Below are experts of layer 4 (counted from 0) of a mixture-of-experts language model. Rows are named router (the router's row for the expert), up (a neuron's input weights, with its number), down (a neuron's output weights, with its number) and show model dimensions 0-255. Each number is 500 + 50 x the weight over its row's rms, rounded and kept within 0 to 999. Numbers have three digits each.
Before each expert's rows: a language model's description of what the expert responds to. This comes from a sample of Wikipedia text that the model never trained on.

# expert 3
Periods and first names. Sentence-final periods and initial periods, plus common male first names in credits and lists, e.g. Arthur I., John, Richard.
router:478518548516560440563529514536607565494546574414499588567478487542455398554468551458530514474516554457480487535419514474599435446509467560581483473542573464381517395485442571447547514525550521575501470496516487527539545533472515540531492477572463476542552429514499546574424456572546507468498540549499616489519505500423476557581553329501492386422537461512570405480432532502504546512504474505524553555491513499498439541473585508599423524421514416584505479556387598521528485472464414426446530508504455508413560479494586490502522468478493485459545510526546542478459425443485434478464566435552398522522579520517523540466602434511523498433486506492464480438499492442570518415545564583482432469508469493523450547543455514459449481518400413538525514486444462454529526535465488
up3:452533558538528569518507547569516477582491550479497531479439318500456427523494565483538534479569493514520515576556462529409442442502573528438467579478492529513394410481508522510527529425528483412445518462463483514407528513493537511508522442447410531439558532526486502550481502541315515469518472494478558521568525534425529494512465413499472528559485415520525457500515460541560568514489497477504564607481551595452419490484461608455500442505525592508510480554484521524496502504401487513446489458431528454510497562492495518514494554471423539541511587519456525504491479389484511474454543487441507474398557558494500510446470470454553423491541560585390557542436612569569418590403558487429506533483501629548480541482523521518452399429479486601495562473450484469490513500569525
down3:461461376442386488511411542561496555435591481520579495516494565532579530494608470531420548574506540479435444492448616502456409506511445415476528494485480537494549516459460546559489498594540526557438437558572534441464355595518362464498504560395474539481482556495492466565566491440475472502506537474510454501447451466430480456564553478641432590392531557569516524422575489495505555535543506540545529462536487515509494398481532465418519517512504444541552508445468530477500469520520532555556499574511561465472467574449412517527511518533503500548496471510535469522510514505515495453562473550542508476437515460459518550477543553559501555515475543439504537441478522435432492495518434404500574549466463401508517491524486471571510547476380582548351517515457572462529506519483429

# expert 10
Table cell separators. Pipe separators between cells in wiki tables of results, votes, and statistics, plus semicolons, slashes, and the agent marker by.
router:530542495523503473541523551517440541494551505467437466504471519494387481579525566463519513513523492538529511493474547481431449505504531528546422500497479553438499493526423488537441517490508516509417514493585451512485468537523554419583425406490497526430446439541554467538534458518396540471481479516414424517620563572544492457553581554399478547500518540511555475618446398512477446474530516451477465414612548491446479511465537557535582475458515507497533520572430550492434574447412587507496518532520474408500560456525434538568487559565416442447426480399549462416421556463444542481555521383577446529486507481352537457542545529507427509508526497550487535565491516542545550528458576458466494495501587553420512458469490499394536526481525526548526479457603484446614520565599558
up3:487489476505474469455467557536545556481459423459463502408548580567429481465458509502445505551538494534546560412439452514503506534573460526568533476535563592483547460441523432587409552542542503492407398443572532462492581502485404550472461496546504502416503475465463445474490529520457518494499469448519494515466509551582409536499499445535391518517578480512598392455529474483505587520563509522550531434463545445629577393451494457536539515507543490488541466514550621482451510528504508556530491492491432515567477477585499443457388479654504564550502572453496489519457554431546591480503456559491483474529534398508512573399461525570496519467555457437561529545543374550480482515525550497462500514486356480536513465610529506476378492543469476560505475509483527482454508574503453
down3:516450571469486461484490577469502487561564529568491452537477428482549463480470463417567549540479565539600489522604475436532544427557531553567509518490487500535566503422438516468559496444485565480584537453456456394495512483531577475490547513498589452472526475504467570509505515527435491490483564526467483485506521525554505551435451506431501604470428485468500574507446514383428544501497514470548438615491502542543518568499502504512527494482389466459465532529503388460459484553528520424545574490485519487520456566481517539511558607462490483503493374496516512423547485488481532531542517510417494537493450519497454501463548467523474442527507513512450550514596514545444544557471462472383410552535334476591432331367480509493480531587565509425493461579469500617466543416402509

# expert 24
Commas and of. Commas and the preposition of, also for and about, linking phrases, e.g. Queen of, a number of, Shields, County.
router:502503555530437553545440448548627482473482539504567542471548486536439506472534502514569554466570523472487497493508448531511498476590552456468562507499515537604507458603530404531477495535457463434497533550573449496506510426558524472548449472540466390472520486456581507565540427467527585462468554477442545551538576454441512600532514511592482493525543441424432426557485480531449541538487569471487521491443597433514482461536456490450526482570527540434507538523540476544546558402488458488539519417448416534435521578545443484451458522596449583584460452506611468619475491418582586518438478477411573510491415487493501426509499450516509519487577486505528495531429506493485418445582583513501587387536471408518453419487511468524524460459523485435427546526482456432425529590552583
up5:477595486540502452554514575545537472516485452485553512473467439532477515520485532543465466530580464484581480436517514563552419535531514518406401543517491561535505466571484471508524530527491547539518534540536441588502506426452505514544410579489459485470458487525534473532451496527658511502552463491488507479471506532414463455382464421498450462574441537352541453466493490526501462416424458536529507467368628512465560394557476485552471485509453517528524453476487524410491457469466499544444448509529483466525443424524548550547517460525539583468450538532473490560445452430564557455473626508565580418583574522505615431475423518518537463517572503490405547454518505596624401552470549482507506502450526522449480530419434554557491438473439461555503497520427422519560498416472484
down5:494402526485536537490507486488454496507518508453524475548572592495577441416538475512449541521487558530431601484474557446509491393410507470578592450514492482534483434454552383473464467413448434629489487517477540461497426551508480499519564434476504558547501487506534461487529504476463488481477592525538523387578426496518466583528499392477592538632508476547473547467541469486540521554628528491609593599547402509461404428462549584500547465520531500532512598524530442491504541535548460476453495490484543484482528558465408442463489517489518415610524435506457470465549602509437479527521450516502486554497458556446364485512508510513433536446501530517562432468454465513438557475428481437559488576619465486556440520481516438446503551491593467494527517417487521479487473503556474

# expert 30
Pieces after L, C, M. Word pieces following a capital initial L, C or M, mostly in surnames, e.g. L-er-oy, C-oul-ter, M-ult-iple.
router:535483442438474404549553467531526589467508456505433512483614529572518530557533470619495413504505456525499476463517577531514435497411583583538380537495455526504468489517460462472538582459508509570527446410445515496506549438487504450465488497559429421483474500499536524419507515571523477523454505484563500533529516631463417580531468407634561481501427507527447483396579462546460499472439527480464478520452544497470466564531538542465512461452524505495591415452430482470478371562552455551520518509554568578539455499569430527425582528470435566415516501535424539548496608452514553590568414571525475558528526533459422415462551453518412474546494520499538531465463371486490466392516465468489445496552496528460546493509536547554536465495448504497525521563520474522495547476602481
up3:465513600476439500537508465499448445558497443455534603596527509465559456573491509436592470461577513515419541473558482495535465515440513442561450522457522462491490471453474543475624487462518557459452454501503453531484473570469440542421420529497532440576526502467497482431489594445423459426516531464544535566532499615576502538556516530516480447429596486487450431481464453488468529359476472532493567441493498433532578477547558544522576518588488355488490498531544475527397421516419512463448554588487443494464535475489553550487517505513430427506558589555493608497549482368464505499495379577482455485533500507557469510494547516519481541537577401468488575494588501465518460456421476564557498453439410591508491529499534539487474542419487528420512499424471508497591433535510468
down3:571591532483548428425428527476503466525564481440491514453454496497549426553449530459531510521441435469479455402515434463443504473445418563575594424418550466513535530487550507535366551444501475500463450491490516509608517515453609489476438493462448617542529448530497466435529461546501543529464483555415554521516479530535481576462522529482556547606510546524464479520574495479487426532525568441614428463568569431530494448547455502442466566537561457467489449365517424539483562528449478506586450497512576401509523434430448580472411469509504357521482499494497510595485531488492473514534561553532532515579540531537411477541434400510602518480424551515479491482476483464482484526512436642540463486518525468528549454615464442461531490508533548484582547504504462528522545464465509